Experts of a small language model.
Size: 9 layers, 29.5M parameters.
Experts: 256 experts in each of 9 layers, 32 GeGLU neurons an expert, 8 picks a token, a sigmoid router.
Below are experts of layer 5 (counted from 0) of a mixture-of-experts language model. Rows are named router (the router's row for the expert) and show model dimensions 0-127. Each number is 500 + 25 x the weight over its row's rms, rounded and kept within 0 to 999. Numbers have three digits each.
Before each expert's rows: a language model's description of what the expert responds to. This comes from a sample of Wikipedia text that the model never trained on.

# expert 50
It responds to: Prepositions in and of. Of and in, also at, on, during, linking a noun to a place, time, field or owner: City of Gumi, BA in aesthetics, in April.
router:532516505526514569466477499472526515491561506492501509530522475503508467478505521488487524487553524501486489475471506503516461536471536479478532540491511515499536512511503502519487489491458531475533538509490520529503498530509520502491541499524569499502510515441540458548463509463501519526484517510502484482485520544505474463510490509519506527489516505529489492491481515518516509433510

# expert 56
It responds to: Letter n pieces. Lone n word pieces inside names and words, e.g. Björnsson, planned, nightly, plus endings der, est, ner and the word not.
router:460478473553510502482505530491461539474520505490534487488552503504538450478529511469494484482484502527479481528520464519516512480490529500512502486464491531518541525533494521491510479490471534487486506477492474505476520503497463498510484491484506524497476502519524462502485486489514513481502440500520446517540500484557522459557434503493488534513553519498494482462519533514515488470520

# expert 46
It responds to: Nouns after possessives. Noun or verb stems right after his, her, the or a in narrative text, such as member, father, role, assist(ance), defeat, use.
router:527482500516529492500484494502453550492552502520534525504508482510504485489520531483515469493496501510500486546490532469492485516498526485480486546463564473508509507486478506523498528488493512446499514465489502500511481504517472481520544491505527511474520512487550493512489451516530549445497544550526506498504507463531479503490497471502492544477517538454501517454517460485542486457491

# expert 51
It responds to: Syllable re after consonant. Word piece re following a capital consonant inside names and words, such as Drew, Drepanidae, Three, Core; also for, pre, after.
router:526520506541503496507504488521500557530534514504485505518521459460500504522536514494494515470493494495456506469551481488476495501489513503510499549500497497529506496528474497507462487509503488469513510459486439513477484493515530488501511438500546569473477527495534470530481461514485502513483435482493496477560464480514498488513492484523527483510546520487456486487508495519537486489544

# expert 28
It responds to: Mid-word ri, la syllables. Syllable pieces ri, la, ra, li and capitalised name starts La, Lu, Ma, Lo, as in f-ri-end, w-ri-ting, La(porte), Lu(ther).
router:503489500497575519461510513503515529513518510540521489546516517484498514517495502510502528499499512533505496489498485512512547511493552515466501484469526534499553535525476520520509479463493497509492513484533472543483530503512487486527531458557498485474458523457526464500443493466529508473480474513528491480480450523520501492527490492493542527458523500507532456482477504484531489462508

# expert 15
It responds to: Adjective suffix -al. Word-final suffixes forming adjectives or nouns, mainly al, c, ic, ical, ian: cultural, industrial, signal, Cognac, Giants.
router:506504509536512539483506509483491506497535492519485516512522471505527529493493522499460457467515493513483491509517536470515514498487542520471473557453492481495500526505486496490450453544490539481500517477493507544520426531513501491519500503485545512490467530534474460502469507523518523528475492456515495497471499473534511441472494492526499502495550526506533474468494518478517454472510

# expert 21
It responds to: Inner syllables ri, vi, en. Second-syllable pieces inside names and words, often after V or T, such as Vries, Vrinda, environmentally, Viennese, Chennai.
router:530489481516583512504485548527504528520527508489525544516550494479520507491534507496506504489495524523484503494516488521511502477507520511481501535479474490485564531497506509525503462508505559533505524453513471512503503442508481501518532521545519526491510463488518506530466502507503527474521463525480493459469459498514489473486472503491529515479543491480522493474501502491550517437485

# expert 8
It responds to: Determiners after prepositions. Articles and possessive determiners opening a noun phrase, mostly after of, in, to, with: the, a, his, their, this, another.
router:486470469531518537499509533493512553504565513517518485534535496474514499512501515463481506471506538495477488487524494486521492503496577479473485515486507580486500526529488523475504504528496486500489535516492469521513440516536531493520561478503534502486485521505538456515478507526505481512500497498520456453514485493509491493526500513547486521460529512471474492456508478499511513484496

# expert 59
It responds to: Inner syllables and suffixes. Middle syllables and suffixes like im, ip, port, ment, ism in names and common words, such as S-im-mons, An-im-alia, munic-ip-al.
router:507510470552526523461523568526504497535516537482531434536504491504472508505512541487492490466493532499508492518514537482524459514498555528487477531475514501511505475522470490526501484513504507516484497483505483543497490492520508487465515458533525507468493463486494456515505494520534519541478479507510480515457476508530472482494470487508537505553487549503479467495517444490499480482469

# expert 57
It responds to: Pieces after capitals. Pieces after capital letters or abbreviations, in codes and acronyms or Asian names: G+, KANDY, OÖN, K2, Kong.
router:529481476525542496462487507506478540492488531513490464502524492516475495481528505458484506473479507521470482457480506481506498523511509516469515547478488524532512509517498495526510515450451479509465531449514486492492470468539550495511532485515525530477537528478558522519515522477490534503481482515488465510482498511525524468515483459520502536492561526512450519473502501484525506445497

# expert 40
It responds to: W and ow pieces. The letter w and pieces like ow, wi, often inside names or romanized Chinese, as in Shuk-k-w-an, O-w-en, sa-w-tooth, S-ow-erby, plus stray byte pieces.
router:537530449508533516527560489553520517468517529509530517500568485455482517487525514505499494477506517498502515474514528520494533504525552510501506502448496556540524518509500509510447510488497522522496507457512468514488504497505505512494555490510519526474527519492523459521483488489497485494503482459558485486516472507503509466493486491494506535498545498468502468509554511547528489483501

# expert 0
It responds to: Hyphens and list dashes. Hyphen tokens in compounds and line-initial list bullets, such as Dalmia-Jain, so-called, "- Genres:", plus table pipes and en dashes.
router:532494498558491487483487477506484521510518506513510485528478495468539446476502549506512517469531562511485512450538488469513469480457516507462529513469552499485493553494486504490477534494481568496484522492481431523486490489510547512496516451483508535483492500463503464524463514440495489508466467512513473516493486485499503488527487494496506500502512488471510480493524481516499500479513

# expert 30
It responds to: Syllable le and conjunctions. Word pieces like le, te, ception, board, as in pale, palettes, Billboard, non-motile, plus connectives and, but, after, while.
router:518506474500496552470525522477525512526528533518526468543501505533525502502506540449501466511504566484463487476498481519520515529472503511486506539539529527517514500491519507530518515480449476506488511462474470511488466497495494522497540485521532522480434499525530474531502497506494500465516478510486504470497454506521527450478458514536492472510505509481535501477502473539528487456524

# expert 38
It responds to: Closing brackets, line ends. Closing parentheses after abbreviations, names or math, and line breaks ending table rows or list items, e.g. (PSOE), (with MF Doom).
router:577493487495516497476506498536467523513513545499510511519531513470516498449498515499479462514508521465494486490491515500519512520505506515481495559459526537517547544540495530509483489518478495501518582451484496536466510528508494529494568491543496530461492495484499496515505510508499511490478483483544485483505507511504488464511434503500503511471499535528460504474485511521504501526499

# expert 58
It responds to: Syllables il and al. Mid-word syllables il, al, und and ad after an initial letter, as in Bu-il-ding, Sp-al-ding, B-und-esliga, possib-il-ities, plus for and return.
router:505508502490501510458513470495514520498548541534475509538544456482525475491533526489438482443517507571487505515520480497513495478498502502499511554471533475508517508508494510511498482458504521481504515450497498521511428532538482475495508494503559517478509495505504491546487492528468515486487514499492498511502464503525480446485493470479513524471544505498474477473522514510542476503481

# expert 9
It responds to: Mid-word syllable pieces. Middle syllable pieces of names and words, especially ci in Principle, Narciso, plus whole words like So, President, father.
router:514477492532484493494504489507505515488510491504524522531511479510518530508525536526481515415481520481455482489486517493532464495477595484522492520481510506505506543516525521525492492516507520496504500472482497542506499500484487503536531471582535492461487493474514480506503445503488537507490489523463504516468502486529478459503454500494516492485551480480472459512477484495525475474508

# expert 45
It responds to: Compound name pieces. Second pieces of place and company names after a first part, such as bury in Highbury, Westbury, and Cable; also pipes between score numbers.
router:531505485500505512493525511531492514544546499486492523543557495509493461474504541499489476484467520551499504508501514504519498487505518517481488500500538504524518532521514518532506509464533506482475487458503461486492466517534529505477500467484509475503454485506542463524454493521513527502495458508550467440483452519548492481501492510540511545515560485522505494484539468514491528477501

# expert 62
It responds to: Mid-word consonant-vowel pieces. Short pieces mid-word in foreign surnames and place names, especially ir, t, ec, iv, as in Schirripa, Schirmeck, Figueirense, Kirby.
router:526490532535513482513499500491481527515524512494488514541492552528533528451470521466496466452543510521490503493500486513538516449476525489515488512460555514487506521511460531526506515534490491463515516451482482507482447527488547458492530491492518486506519507450526464534433497488505492497500519517530494499495488502514452462480514466515490543492514483496479518478500475507519468505494

# expert 44
It responds to: i-syllable word pieces. Word-internal syllables ending in i, such as hi, bi, pi, ki, chi, inside names and words like Mobile, Tbilisi, politics, kidnapped.
router:570513468492506522470537530551511524512552508508539494521511540529504523501489509464512488466476536506479507529479527503532460494470573545504498512450499538524501553501494518518474525528503483492463513466469513510485485493485529477458524475546531505525529508480520481511496510495521509494487504478504503492475458531503514478506516484501539498490537490526484496487477455509534468512508

# expert 16
It responds to: Table cell separators. Pipe characters between cells in wiki tables, usually right after a number, name or amount, as in poll results, prize money and sports results.
router:529465501501553495507531496518508492508527524476483499532553500504509480472500572500482506499491521520459485504514501515503509509500502503447524541491522489525532496504480541518520535534452536489495512473500445523485515480521516482502513453530542507483505500480542449476470510507492491483504538492533462477528512501579506480501472525510510508506516534516523471474531529492521497460467

# expert 35
It responds to: Word-middle th pieces. The piece th starting the second part of a word, plus taxonomy and infobox field pieces, such as thirty-three, life-threatening, Genus, Family.
router:513474508529521537468469524524520534517509540492525510552488520522500483521515556468460476476574496547495480507501493487501506525474529487487504543525504496538505555531512531487499515525464473452448507487539488509508492501517509504544535517512541501465493510467519502497467510482474500508514511464562480489528492484508499492486508487525556510495492511471518478520531516491503502530525

# expert 26
It responds to: Table and heading delimiters. Pipes, equals signs, closing brackets and commas in tables and titles, plus place or event words like Cup, Air, United, and am in Marcham.
router:533467496497516534503491538506508557527541497482510458516578476487521454490534516479510520485491516492482467529509504497521500501497523512446497535505526540556526537518519517548504495504477515492484568490447501506500491503516523492520508490501548527485518475464473474478497506535558489513466480498511507497504517479524471488456482483532498508509520495542500475503516479480489480477477

# expert 17
It responds to: Mid-word l and amp. Inner pieces like l, amp and ung right after H or Ha in names, plus spaces and line breaks in tables, such as Ah-l-berg, H-amp-shire.
router:575497508541497562472503515507501523507524504562518512505499471442493492495503515475517486467525512493473507491532491527483485498465480496471486552487517545517540498496515534524481539504472547499492535503494523516504480512480481493517507479524541495478521512505517490509496524477521499504488482511489520488469484523560514456505490448545524489477568500519484488495503510539524503447493

# expert 18
It responds to: Nouns after "the". Common nouns right after the or a, mostly in sports and media text, such as title, team, city, game, song, season.
router:504453515506536499495498542490474537517500494520525509598521496505494494504523531479485487454489510515493478488499493475517495497483537485485533497473560535523525506492494505548484483492455498505517540487465510517521465501526487523488543457523523520499474525480530475504507455460545537508460489509493485425471483489510495458493495508484492528474516533488488496473502467527508494495501